Experts of a small language model: 4154 steps.
Below are experts of layer 2 (counted from 0) of a mixture-of-experts language model. Rows are named router (the router's row for the expert), gate (a neuron's input weights, with its number), up (a neuron's input weights, with its number) and show model dimensions 0-127. Each number is 500 + 50 x the weight over its row's rms, rounded and kept within 0 to 999. Numbers have three digits each.
Before each expert's rows: "mostly gets" lists some tokens that are sent to it at least half of the time. This comes from a sample of Wikipedia text that the model never trained on.

# expert 18
mostly gets: "ire", "v", " sur", "cer", "ub", " ha"
router:496470434549515448575553456423537538496547568552483512459491413586513510485442508526470539384451486532464494518565573540545573505502478421514550419470446431475587528439574493433434457443516443533440424480431515554584590503544559527555514452480404508476419442389535573479531470563436566562492512571554522519464448560488486436468509581485473501522497408560527480493565446485496542525556
gate0:405443482467529355538524526499489552508467407461523654566447510445430563502515449486506452442399483504501442479471583483489452595561486547467464531507525472450494532508428464441587503514499482518562558503508526516460500514551543545427510424474608506528609568515497484401548524540606500498463441456533422421472493484539479544526522499518552503478468534437594520469523519588522403486480
up0:473406543501474463480460513429462510565526441514518604560473444381503566476455581482482402450504503507544410510462555482567458518496549568427591509537463473387432412562485557509531592525590398518524549422536475480462556555509548495464521486508541478488535493537442558477566480546497441562553477606541459466511487364469527534475579535497577474480482495470532451492472475557447451481551
gate1:549487561580458454547492558492505546426463433452535598535470520445515436535499575469552473588507572486518556435426478552522559466512482530509481494457470453511451477548515438502367543472459521606536554452518525571488472348568467496366470478547478545501511550505538516475500555533552519446471601563505478543516481509522501562448503489540447516465399450583517600470522443605477433533466
up1:466437512537519554503511472516476553480486400490520503576480565490472403470561479536529486579601531488598411429569524517467483558420529519390567593480497557533440487536445513602443551543517473578488490481502584524517553468435554549441446498512541589469442548397500478463544499480555515448592511476565529411467550489511461445474549468587535499476484463508573571501493566528411408529478
gate2:482469561433560397462499480419451548507474430425476527542434399483451408492566518543490480514561591488519534569485466512500419424373477519442488532428563486537408533515429400454527403480484498453490570480497494442441482433397465547432470522409522507582519502476499506415503506513549536463431625491515473522490558424478523493439497475467479512494581518561478597510560539518479501494513
up2:512614512625505443496509486615462496475452418464521479518495553537473584445423518391507482478508454554556430554473424460427482536546447528484562539477552572502496540517470483535452481496471518545597574543459460523466471452524387585501442389463581539526497543536534515483432624557556483476494472477475510433580518527404429522434552579494463441497556506451499532518512497553560524501466
gate3:506488487481543567487491482448491465413501503494405456454642490512488461447497399396538594496469525453543566561415416428500521475396531474556455496486501485515548529487440588439486502527500500400569516481496443499504450538570532581476540509401448576562485512537528501481469538468568538505590516547476509497498541445546425580505569469526560511545443507513515490428499649505474543399458
up3:504531497502518597456497370584508468452486505507497568479562553513423418526506515442533521462546424557437381516406437518477404500481551481496561511545612527484418541502421524487468511555442548346584524541486550567570535459552547491536537493499451533502589510482546462561594481432563453472509495482436493498573484508497469532400473502532505457537533565424512484582447502501496447474517
gate4:469470521460440489460474581553392525550520462500408427484508561561482481451503584469547475568492466490394491544428444505528511468513551550620514570486577475445515568486445444471558537506489500391522504425534554455466460526512454538502519502505537517540595507532444512411479475417565501454474515505469416543451464511439498566466465539438523457597485480557525371556533586501533645507500
up4:508437529420527557434509524514553434562467434559504607532453545457494484448432617518462526539502540493495579420502400423510464495468523507465496568441550424534616498484463462556468536531554566519468500460569502416493501538529498529423531541481562519523464548527539512444558546439539589432497466397540501452597586488554451436511499443443483490531470459594464511509457565546494536618450
gate5:436514495468427525511472485471579560552512421479522529518521414415485441504397539437427508584524534392569502485427468479523397467522542439460514494454454478495403472522451555483505464492509573431483463472600507515544561443510438517462594552536496463428485492495531485479534451535553583440472458471434507548490511434474525534587390591480480483491565507520463536628536466545453444398441
up5:435483570446494507531496508568626532450508440467541481387442535472487474540503428431523509497517444451592497488464515510406443485551645512523436507470435501452527542559526477517569580497468469405522547543485497578580442481460408488513546517515483538538495485625428446538513504529499496401451409459387456579479460493493495461546434464574527448503451512450486547548531469483464408527470
gate6:501513518421558502371519496517429569455428422514542463471517538552551495547557555465518481482520518497488512649505518568577521449431520565535495529503493487439463494484457468477504497474529478424584512554490530462571442472464518509431439501599509565443547512475508436399535563539489565514529528495556517524655563418437471592507548599458436508568489506594499568463466479500495445413484
up6:544535520419513414457536513535435472421505434499556486485446522493486543493410502446590559465480571412481511511509471447562473468481426418447519536526526480507509579489472512537591469421402484558399470469475446518507480471424411534539600524529523454440448565480374566494475562546487605449494423471530540538438572474470502462498539515522543410438471426481415524574487534581474449468496
gate7:638398526485452482515500499503574596452542508433564468538552527427468468423474518454514550528584441398459555511485445500429443508553543463537456402509433514410467528542498483512501534629472537489597520456538477495513490529542513505394499476626562499503473555485515474481486487413536518563539499527513473436516539531488494645514524508440575491462555535490554516535526548517471550581408
up7:419574529483486554577427479507543464512473413509456477581567481512434432523435578399572499439520620528426490544585453493461441532512490558541506563484538484535511520495544488556532515568491530379500485478498567487496534475435506502493482458432483420571558552528571547496472511447505576542563459464428497611500481453452537426531382505451576568509482532531577453577585485489445472498457

# expert 3
mostly gets: "ink", "atic", "key", " Sk", "cc", "ask"
router:471466445547514458566551457415539532498536559551480524451486414587504503482444508531463545399443479526468491520567568538546578486508487424520549415471456433487595539436579493428450450434508448532434422482426523536581597488534563516549520446469401510489419436385539571474533470558431567566488517566553529522482447549481482438475501567483474503527480393564529491497559451475483543518554
gate0:593520508490472531477423499513531380508466545509587464502439506510502536478563437480469452449473542592521532605581418511419448463505445487512481561543407420510551488540475457511533550509457481527561603415402416499549409518515516578441425559538487475479420492513521545454471483577487453498466462473474448532495466503514405626579503468583439485476441536528567484495432536509475412523482
up0:410505501417494535433462539486584474531465419514409563481454453526531465505564535504444534533536509333472464515485538494463488383474384478465475506532537544478482554521470611521570413481483500551522558518458522451534548469534504459444557523526470554484445478498527536450535543511576542481625577466450557539496530466416535514438467545532500374521470566468501473439570533566521574415501
gate1:532495610593410559441504441489486477504467460451461482521486514490453484458446461455523384560571506557524526561448492545482512447554546471475592522479515513546561518404422492454473388530479456484533503414458501419548562501513565503467476451560567500449490600494513527575626566518563541560578407511535470510480443396508506553502534530483587503496565445423518516508613492553482526528524
up1:568458572553431445564585556445483534514507448489482472519512450471473478452451481465553461528495506588548518536527474459597490442540591502517482577556522453535497519476420461524431425492476518432484565549489582416558536494548425463449548532522546446523538467432615422546570504510550463479517449457392404568493483432521513543495531505463500488572583456422506537471592550631547537457534
gate2:470480437516464587480452532539535477500479448452440505510583492527563519525472635596552527527523513466578460454505530548385469433528488530373444470548446511444523517452511523533522460486472484528481490589516477487432680433457405492459447499459491530367503554475407533428447465536520456505486521443474563486409516495419527588518471440508507437448524494511517512547535508439431492504462
up2:542453503423504529499625520490563491502478447511487513470553500443501474425592513515565445527415502508472471388369530467546477499429477501498519518518521497449479503537492518496618523503499555527605548549471433551360406518506473497464606524493522450467449456547380533531449519499534515588542474429516455530471576556471523507518505500406455498480540471544447556573391529397512437505492
gate3:558590470511510574550442493554471478466531456514460439565464541425564491424582461567479402617494517604463529470455508429478497516570477469425469489518574472555571620478500391558546472495556482588524550503479531499482471505567520521545436544510482517526481597538510485484441543406587464483476575503426500467426575509492504546441490483492451544504455611514525513444428535517569546479419
up3:604477552505508568443543418539592529497481519511473540513499538442497545457503515444516362528517544441505409393500485493589565519479520570465505479550621504542529555478461470397524465510477501457582554493496474502472501460421536494568455534548425449536548526474516497570448512485485436535450552469443527438559547444596462547491584502472467486415447466468420489413508608392519517529446
gate4:403504476466495505563533438501469488505460418448548528563436544500554568491538501438478486468476537468531501480520473579503515414565474469492422451539488521495472480428509451502464456496403428482536532469490492584487465515482454517396555606516590535447559512510434541478542506485487448486563500547559519425384504510571564502666462400480470608439561504581532493473538581484423584459511
up4:458555434515440483584493511544455489574451403436546464609457575470561599556566443541545434509444435457523550466450482480560461594585496498522452472471500490452512451478531500545518505427428522523476459464486610623490544620459593486446506476514516533536528461549528533483491442487440480531457517573425518468467504457512449533578490542496441575483568519474604490520545601558513514522565
gate5:527618485448485459471475510558465467406472392460503485517456570493465553496550532532501618513580443457499462486524439505558537534525429450537497523573480499488559567468404490531584521448539556546552567423403486415490589587425431505500565492455492520530503557493461504514484554508537492422453530520468595443490633504490534432536503433531558414557457545573568517519531539477511438474460
up5:547602507440445470433464517602483569480557494456519521499507531486455569478497442539494511479572420517575486546525488501588421520455476590443578445527573594486480529476469500458476522535496554453523586553473509593463477548488487522512426481468563513469530487514537399519506578499471468477515416423459621470429566454489588428507580537499446473626490557507537448499548560536569409490438
gate6:497567420414506526501426438465581505507548418471505509482528460525491498424540525414550487440552565479504526459475446510513445528445487489508441536506561451454513487452529497546458514514473546536447375484417463454417476459500451524398534549527520568447513610511462512562470497537589489346574577554508469475430577469484499487515486560417425399423410497496532441486459539471487508418555
up6:451514466495514501508562511487541461518649403516449419517529503481492458446562516488581474456495522456490557570442530524552479562520507538526505509501569504496472452496426526508514380510439569475470410527545423450504419385486451577548465555494470550557492560505488504437411435390449624601485485549514528497522497423491446556441493502474497552446474459563605513485513469621494468467519
gate7:479471516463481482496513545566549532572474468394616531475564473429486594416467534495516477478501503558449506593418518465493478487528541507578588532552483498447428505540432410514441521541464466523452496436474458463473459524455472494450507503536518393417486573568356499489587423493528511434521402463455478554418514467484476462488475485512526566474530566621529505591421586548518486526474
up7:490481425473501505499481500503526548519487467478499571438430461491542587529575603395485454469487553492453442544420469523609421574495524525522477500407406481404518465482573447476464477601471512391517526506572535506505397510432431550525502466629485510489539543577462541493502445454485520465519600467498509467483553508496462487492517543456547531558602529545591494492499485468391394542500

# expert 10
mostly gets: " Scott", " Rose", " Mark", " Jeff", " Matt", " Taylor"
router:479466434551511448585557454423541539496539566549480519458490415586498501489442513536466544395443481523460484518560572542544579492508475422523540417468453436482588550442579497436449448435506443533442427475426528532586577485542560523550526443464406517492419439390538579476543476565434564557488516566561529510472450547495481435465498572489481502538489401554525489501559454472493548528551
gate0:488518581531505601552476490591501525476470455490535499486543520491583498487480534503527451545501531479388453452510512580459482464419477550448419531484429418548491476507458534531477466621515546482545559499466488517536513544513501457499476521630494524571597577514492412526554538498458488539510510484405541427529582484560677540409542545458536545564563409532574472471453512539426539504465
up0:556497482480464518429422567500449494511467439539505496445573505529442413515542546503557547529549436513432456480471446536560497461468417517579470462458525510461512643541467590458593511489464598403487522528440531595536562569444562423520481489580595483467562523458451458486437456467556485467509422462398459470574456477547499493508500379490478517444582441469567512501432521457480469485529
gate1:486526559430483459510465451480470464482513430493508461463483538508320408545473531475596404473502502579588421515482477480518483542441532597498490491529544506441426466594487371472505451533444567440457469499544584489449520536501480517526411523458388588510481447664510486485483504531531464532537442504420488473492530453505492566516472496540506515470528590481503445537479482588473548512438
up1:464547545458469483542570546426458429511425519436564456502521394514468492426441525518427546486509486425496520503359523472491557605562488523480392423482474392520474471582517485486568487521501505518529602466534537447463500569372487496462456586531584543542551493459487529535475442414509527537488585498425551481537531428510447509522475422523553514465523497483543526570496449538586581530438
gate2:508492407451478542448528542504495393472346439467554468513560521498497450570478522476552476492553615485525425485577458468434468503521438513525568486496487418456495417500577513474514470460415520461502472428534468415480446552453537577502517550552491528470502572543497469443544511494472419552573506462501431366401471524506519633451463496543539490355471525474484529507513482524544473517442
up2:527383474496473450503520553546525515501515485515583508482452564456448549536538513496490569576498582544514580472439425561546529479600543525484539515601498401367518517565445519446538510464471397533531564522493637478486526514632488482408446484494576497507569490468477468496558436458515490443432466529448529510479454480447394529519428474573540554514478448530445445449491450450538517471556
gate3:518480536444391532511480490555580514601535417473413460513521483438503368431554520496417452550533504561465515487486486499498462577473473552497448559607453534412483507448457451544508507538479496575482598542546439560559507495491478498485510560574573557556481509506479456488497450403486449409538612511453579438492522544519598461465562521431487509541404514537530517521540444516422459429456
up3:473591463509499544503625583498500436439519472451529431586481579491566525516517521500486572601518345495561489364527491479521557461381504481502470394451603455425451494446467499481500516423470499529556474412543514471503439451492507520492534526486500533462532551516485534440499534540550507467492516477502516538539585427490442465591563478583531467484523420446554568493487594549517514438524
gate4:589522564428551504490512480545465489404507491554493538507552531473547497503502481516463433571673586573525542481473531482475375496462468629500472506481539471520509517554443498441544471536511507452440491438555410402491553529458482552457531506578462457541456590452443471448409534528464396480448526489416569443484481496490592487467558521425556492441504479493516524509546609502481483479424
up4:563514500497495496561603506499423493530498531481579475522507595434515522563514455544433463482454426467579467504455490407508456522480558455449562648594498467569496447495481521606441430460400470463532470435572499437469478479521499540461490489541506453403543520500556473442408510518451542536573458547483499561433590517441486451496562418458520374490508501484457481434487408473537434491461
gate5:460527443497330437528518547571487503445486516490508528434474510524567563580515494437567485576546533478555516443470453576525475622480502432561539610501566461497445500567490523505548495482451484516592595459481486510532450578516507465412576519554529463536441551538451489477400475535557485460463481601491447488562454473494559488480464568517494575460478466518439492452416538566519466530380
up5:526545509459528491525559508462440470505475454540442446545498532430490440455525450436533566415605603527557471596461481475477514414500485542504446586551467509519541515571533463416564622521567527494521598538621481493552441469483505501448469464513553561488559537420472467522533541487520575502541569508482529437446475462474419554527553475563479483407521539437461443397493424457541451427426
gate6:571409492549465483533440484539519565473452371486445403553592537516580495498557503399532490511500555434443589495535460519467382499478535503454509507543531537479534551432490482539475510456480514467487491383495489544538487499498432550470620658463445505527551507520490448516525440461551446579449477496563461478411586433416457476539437499546529438496480465523461403489503501551429483489490
up6:555545510492557505525483407494515517501554484456447497518573466468531506382534466468503469535526442517464549608565405498487475458430565596437495422588571436401504437485517510506446550473551479512535486463521581559549581550439485463532559524486458581512401509637465580515419461500476427488465568526594479501466489516430504619521575464460527597540471477540522456480500525538522508479506
gate7:516477487421457521557542532518453466465539450421456536475517419427462561451517581406514499489579413497557497501519576467574481480502443591499538438551419528445377562544509495520512568506514500470506569492463424539465432486465504498359507539500483524470498495603510518401492517450494455523512400481475522534512460496523578545570501506469606399490521495444652466550467497449548503431482
up7:391526519485500566488538460529520449478457452469479460530476528469600611418491447541480544515487480433460616490468403360498521403452458533538436465455461499492503513557490527516536461544488522522589456499487514473544508529439566574560489456500523471567451510477370545470425379459512497516591466445439539492475483509602499505492506574507548563488454557506473528571472520558521552405592